{"activation": "swiglu", "routed_scale": 8.0, "router_noise": 0.1, "n_head": 8, "n_kv_head": 1, "init_std_up": 0.0319, "schedule": "wsd"}
Below are experts of layer 7 (counted from 0) of a mixture-of-experts language model. Rows are named router (the router's row for the expert), gate (a neuron's input weights, with its number), up (a neuron's input weights, with its number), down (a neuron's output weights, with its number) and show model dimensions 0-255. Each number is 128 + 32 x the weight over its row's rms, rounded and kept within 0 to 255.
Before each expert's rows: "raises" lists some tokens whose logits its average output raises strongly, later layers aside. This comes from a sample of Wikipedia text that the model never trained on.

# expert 53
raises: "ak", "am", "ah", "ur"
router [156 133 175  97 187 125 114 157 157 113 139  83 123  90 166 158 105 139 178 157 129 151 120 163 113 172 118  74 102  31 171 179  95 142  97 113 124 165 130 136 147  96 174 191 177 169  64 104 142 108  94 105 161 129 103 100 147 108 143 139 146 185 183  89 155 135 128 148 117 138 135 173 133 109 142 186 174 105 129 189 143 180 123 137 143 168 107 130 134 118 137 108  96 117 138 124  70 156  73 137 183  60 139  88 109 126 130 142 172 140 142 108 146  74 146 151 100 141 130 173 129 139 136 114 116 126 115  73 161 123 162 176  93 147 139 122  98 126 112 119 111 106  82 144 106 190 102  73 130 146  90 128 116 144 148 146 166 118 154 122 128 154 112 144 129  77 139 127 145 156  71 131 155 126 134 135 153 140 162 122 106 155 128  97 175 152 139 121  69 176 127 139 126 142 181 106  93 177 136 160 119 127 156 125 100 141 157 147 156 126 112 127 111 125 102 127  86 120 126 178  95 164 171 125 159 156  21 141 169 136 133  92 157 149 103 147 149  93 156 154 145 165 187 144 126 123 156 163 128 145   0 112 194 100 189 118]
gate3 [169  83 106 104  76  60 145 130 155 186  77 149 135 113 157 176 182 100 210 101 170 151 165 154 148 129  91 130 173 177 114 149 151 170 159 151  74 148 126  96 122  71 111 137  58 151 155  80 164 108 127 146 110  69 120  85 143 124  75 158 135 103 147 142 138 100 135  69 137  90 160 175 100 127 113  75 165 147 144 185 127 114 162 193  98 213 149 112 138 145 114 157 183 140  78 130 135 126 139 107 111 155 106 170 103 173  84 219 150 121 165  72 105 120 126 128 154  98 148 116 118 151 161 143 116 135  82 128 153 139 154  75 134 110  87 178 111  82 177 147  88 133  81 185 105 127 217 121 132  80 176 132 111 179 142 124 105 114  93 132 145 117  86 144 111  80 123 121 135 179 109 114 156  95  78 106 121 110 136 127 168 149 191 128 143 154  93 131 151  93 176 123  90 106 173 139 136 119 156 113  79 107 141 129 106  94 142  53 140 135 129  93 162  88  74  95  82 116 135 147 175 152 121 145  75 128 148 107 109 123 106  79 116 113 119 114 160 135 188 160 127 117 124 163 101  99 111 123 135 119 114 137 152 137 175 106]
up3 [145 133  71 103 111 126 166  86  81 140 115 100 139 120 124 144 109  66 161 125  78 118 130 167 127 123 110  97 120 121 105 137 138 133 134 102 127 190 123  96 146 127 115 121  93 120 117  90 163 196  69 104  81 132 188 111 171 113 157 108 120  66 174 220  98 103  97 103 123 146 107 186  99 138 124 129 116 129 138 165 138 110 137 172 143 134 166 141 166 192  94 143  99 148 125  80  73  66 154 125  95 156 132 129 130 100 105 148 111 120 188 115 135 169 150  75  94 145 152 132 133  83 142 118 133 137  65 119 153 137 131 124 102 133 175 124 153 139 127 115 155 104 132 173  84 116 157 136 120 112 172 121 159 210 105  50  58 108 101 200 112 102 155 165 121 103  96 167 139 196  98 110 185  42  97 174  89 161 103 137 109 107 142 171 142 129 108 138 130 119 178 124 143 130 123 154 116 158 161 155 141 164  96 135 111 150  88 104  94 134 137 192 125 152  54  95 118  48  91 136 190 130 138 145 129  72 136 119  99  76  97  97 126  47  88 103 175 101 179 121  81 147 108 172 122 130 171 127 144  96 165 152 125 130 152 116]
down3 [140 155 151 112 124 156 103 157 153  48 151 158 184 138 151 125 140 159 114 130 104 134 145 149 128 145  89 130 131 146 124 155 111 195 123 110 139 114 131 155 126 107 137 146 115  78 136 123  96 122 119 143  72 169  79 185  99  91 120 101 157 137 169 122 109 135 129 151 125 111 158 134  80 172 197 123 175 121  92 130 165 124 176 149  90 190 168 136 110 178 102 130 174 164 159 126 123 139 106 160 120  69  97 150 108 136 132 149 152 157 151 148 158 108  90 128 167 102 146 119  93  62 121 160 142 103 152 170  77 126 172 117 178 114 152 184 164 168 124 178 140 149  94 189 107 117  90 123 212 101 128 123 120 131  66 172 146 210 134  91 146 129 141 124 166 110 155 135 112 101 114 152 174 121 129 126 158  67 106  81 108  93 200 160 175 133 113 140  37  88 166 157  83 158 156  97 100 146 183  73  87 133 138 108  99 128  78 105 162 127  61 143 124 135  96 128 178  64  98 104 101 161 151 182 156 140 104 123 157  96 184 104 194 105 134 143 169 144  91  80 151 131 122 147 108 125 109 127  56 175 112  92  66 125 124 159]

# expert 44
raises: "az", "c", "ic"
router [101 128 124 114 111 134 114 195 115 107  80 147 116  91 145 122 129 151 140  95 115 121 157 105  91 139 137 137  97  70 134 126 140  69 175 111 105 100 115 108 117 171  89  92 127  97 190 130 197 119 168 170 160  68 146 160 105  99 176 110 110 128 168 135 144 113 141  74 101 125 108  43 200 127 188 121 153 111 118  98  74 122 163 159  80 166 161  70 155 144 149 161  58 141 149 145 176 122 137 114 110 161  80 153  83 175 111 100  74 107 132 157 154  87 117  87 122 189  64 118 139 128 125 134 157  94 113 152 136 123  89 112 122 122 158  86 160  90 161 143 138 154 148 132 118 133 156 137  99  90 126 146 128  95 138 147 137 136  89 130 102  71 148 119 137 132  98  79 141 149  52 190 139 188 165  78 132 135 119  98 107 129 117 136 117  51 152 173 141 116 184 160 115 173  49 145 134 139 103 153 145 148  54 128 180 138 109 131 171 151 122 152 139  48 131 110 105 109 100 107 131 153 132 143 121 179 159 169 107 150  76 135 127 143 122 130  73 130 124 101  95 154  65 129 151  82  81 116 119 122 201 177  66 182 142 102]
gate4 [129 127 162 147 151 125 130 116 134 134 120  99 162 168 167 163 144 148 151 100 131 117 129  95 209 125  66 101 151 116 118 132 114 176 109 170  68 145 146 207 133 188 205  93 154 159 134 147 137 144 135 131  59 132  97 142 148 156 105 155 141 169 148  85  96 145 133 127 167 116 150 186 105 115 116 125 126 136 122 139 120 115 125 128 124 124 108 206  95 175 153 127 152 135 146 200 154 140  99 108 174 131 151 167 125 134 165 140  65 163 115  47  63 145 123 159  98 154 133 171 124  90 108 154 130 115 125  99 115 123 170 140 175 156 172 126 152 119 166 115 108 173 109 140  75 134 112 117 163 151 103 140 114 123  89 145 105 119 118  75  93 135 134  79 145  95  57 138  86 163 149 126 145  89 143 136 125 122 142  84 138 141  84 137 179  58 152 134 170 120 157  74 110 126 118  96 172 142 156 109 136 127 137  77  55 189 155 165  91  23  98 106 176 165 120 136 122 148 119 147 192 135 121 181 144 144 143 111  85  70 121 111 129 114 138 126 116  78 132  48 123  93 193 124 111 212 188 144  88 180 104  98 129 116 112 144]
up4 [101  88 131 144 178 103 135 126  98 158 134 147 130 134 129  81 151 172  96  90 103 189  77 167 168 144  95 105 149 160 138 172 101 171 158 188 134 102 162  97 149 110  93 167  69 138 108  98  95 136 150 164 130 132  96 157 176 135 105 177 121 109  91 203 133  87 116  88 129 125 102  65 125 136 144 154 108 153 161  97 116 142 130 165 140  96 168  87 124 111 103 121  88 108 124 127 133 186 193 120 130 135  99 193 148  84 128 138 150 131 118 140 120 124 149 109 145 176  76 152 187 117 127 103 129 123  90 127  94  90 110 138 164 148 149 134 168 115 140 111  95 176  68  58 126 106 152  97 201 115  85 169 120 135  49 186 126 128  72 111 174 136  80 138 129 189 132 112 165  98 142 157 138 111 185 136 139 205 140  80 146 139 136 168 188 196 127 169 114 164 138 169  90 158  56 110 127 159 147 199 149 132 162 108 171 119 129 155  56  96 198  88 123 150 138 136 151  96 100 134 105 149 124  68 158 138 149 143 151 155 145  99  85 161 103 136  90 113 107 111 106 108 109 107  61 148 158 100 102 111 109  91  96 160 149 101]
down4 [140 194 122 155 123 160 141 127 209  66 130 105 121 143  92 145 162  59 139 162 158  86 160 115  99 146 119 150 115 120 151 129  81 171 130 140 129 118 153 113 167 153 121 130 132 134 152 123 160 157 123 168 125 150 127 153 123 108 244 142 166  62 143  94  95 171 103 112 119 137  93 126 114 140 112 162 122 105  99 129 196 147 141  80 168 121 115  97 124 123 131 119 172  98 155 133 116 112  86 146 180  52 103 134 155 120  74 137 163 145  65 134 106 159 113 104  86  51 104  72 103 149 128 164 106 166 137 176 131  90  92 125 132 147 163  93 112 133 147 155 178  82 159 146 127 102 112 138  68 126 199 111 135 144 125 200 102 142 118  87 128 124  84 138 152 151  69 177 132 143 117 139 150 149 158 126 131 159 120 117 139  83 168 162 141 117 152 115 183  76  80 102 152 138 125 134 173  93 143 216  96  91 173 136 121 118  81  83 140 134 107 156 106 121 153 162 137 124 156 128  90 182 134  69 105 107 149 168 122 114 152 137 139  73 157 195 214 131 127 160 203 114 133 144  70 190 156 158 119 131 135 171 149 102  91 115]

# expert 0
raises: "as", "um", "di", "ich"
router [ 76  80 149 117  83 206 185 113 109 125 144 109 145  90  97 137 160  99 157 162 150 124 100 153  83 160 145 101 178  93 123 152 111 109 124 117 112  67  97 125  99 126 135  85 126 129  78 173 136  97  87  60 163 160 112  80  82 112 126 113 126 172 147 192 152 155 112 198 153 134 112 161 139  88 118 168  56 163 131 117 102 148 154 108 131 111 177 201 152 131 104 112 148  88  84 134 169  86 170 111 104 134 190 110 100 158 161 150 133 111  83 109 145 151 147 163 130 130 203 115  85 113 142 134  77  92  93 166  81 121 125 104 153 183 133 180 123 127 106 112 238 140 136  80 111  85  94 143 144 153 150 132 132 169 140 138 132 144 170 102 135 116 100 113 140 131  91 128 159 151 137 148 106 121  89 122 120 108  81 124 102 120 147 100 102 162  95 155 147 108 148 149 115 145 175 107  92 137 144 138  89 133 129 115 127 124 161 126  83 176 100 136 102 130 125 151 166 177 147 142  51 173 127  77 104 118 111 178  75 116 124 124 127 172 129 105 148 143 112 113 193 146  99 144 161  35 236 171 107 123 123 184 108 109 179 128]
gate7 [133 165 147 109 158 145 146 178 147 118 158  79 144 136 145 128 133 129 124 125 107 117  95 116 129 144 191 138 145 166 186 104 129  85  86 146 120 146 162 185 127 127 133 164 181 120 143 141 121 111 163 111 108 141 128 124 115 130 174 176 136 149 164 121 174 126  60 108 132 110 174 126 116 120 149  73 146 139 120  93 139 105 113 164 190  89  77 104 106  92 217 157 179  97 149  69 115 140 125 114 160 153  84 155 143 168 115 186 171 214 153 137 131 186 104 154 162 102 104 149 132   5 135 129 167  71 144 136 114 115 109  94 112  88 136 155 190 150 111 106 145 147 157 177 108 123 144 107  85  40  77  98 105 104  68 197  99 171 119 134 155  88 123 134  79 156 146 111 127 127 140 134 133 106 106 147 190 131 120 161  92 114 137 107 143 128 192 118 120 102 129  87 152 126 159 124 122 170 128 108  88 154 176 172 113 125 143  66 146 158 139  90 144 132  78  89 148 115 139 158 159 171 162 201 188 168  93 137 174 158  92 146 126  99 141 150 222 139  81 143 146 117 160 161 120 134 151 101 101  92 102 117 131 158 114 135]
up7 [136 130 100 139 155 116 134  82 115  58 125 130 130  91 165 111 126 104 119 111 151  18  37 161 111 151 116 133 170 148 138 162 110 143 157 153 207 133 182 132 102 173 109  80 131 137 143 151 157 153  44 138  91 141 153 146 122 106 123 102  94 156 152 113 140 172 135  99  96 146 122 161 136 190 149  97 163 113  80 124 108 156 159 148  95  98 104 147  97  92 115 124 118 205 127  85 124 118 132 135 152  46  93 147 150 162  85  78 147 192 117  99 101 138 114 115 127 127  74 151 176 138  89 127 108 105 166 113 187  88 161 117 192 111 174 109 138 195 145 128 144 127  92 141 124 109 162 133 158 128 144 117  73 127 107 155  79 135 170  70 160 127 134 109 169 170 120  57 116 138  89 105 126 124 108 116 165 142 109 146 113 159 124 132 128 154  99 130 141 101  87 173  96 167 179 142  94 165 136 171 147 121 194 153 143 106 127 125  98  66  97 151 123 132 171 126 104 109 121  97 131 112 137  74 176 131 182 105 134 128 104 165 188 152 110 124  90 122 155 112 142  82 194 158 117 124 170  80 148 133 138 163 221 112 145 196]
down7 [ 41 110 143 113 120 116  85 100 119  89 110 104 184 167 146 110  99 162 182 147 167 105 174 131 120 134 143 170 159 139 144  94  92 122 145 112 160 137 135 114  77 199 138  57 125 101 171 177 136 118 140 170 127 101 179 110  65 168  89 129 117  91 156 116 120 137 104  98 120 160  61 152 142 117 160 126 145 135 168 157  95 193 135 196 108 155  67 148 194 171 159  90 121 204 159 138 121 146 178 137 178 169 131 150  99 116 161  81 186 158 137 107 161 117 113 132 114 131 121 131  70 121 132 132  51 113 114 127 190 152 135 169  82 168 148 153 110 177 106 100  83 106 100 117 119  79 140 124 106 111 143 109 117 135  92 147 139 126 163  96  89 172 157 110  98 176 152 139 187  98 161 143 173 127 118 116 153  69 149 130 119 144 118 149 121 107 131 136 168 135  52  84 121 114  81 106 114 115 138 166 186 135 162 173 156 134 171  80 118  40 125  87 189 107 120 196  91 116 173 164  81  80  90 119 134 126 106 137 132 140 143 144 127 117 106 147  99 131 180 141 125 162 108 137 112  88 141 107 110 134  85 136 126 146  57 150]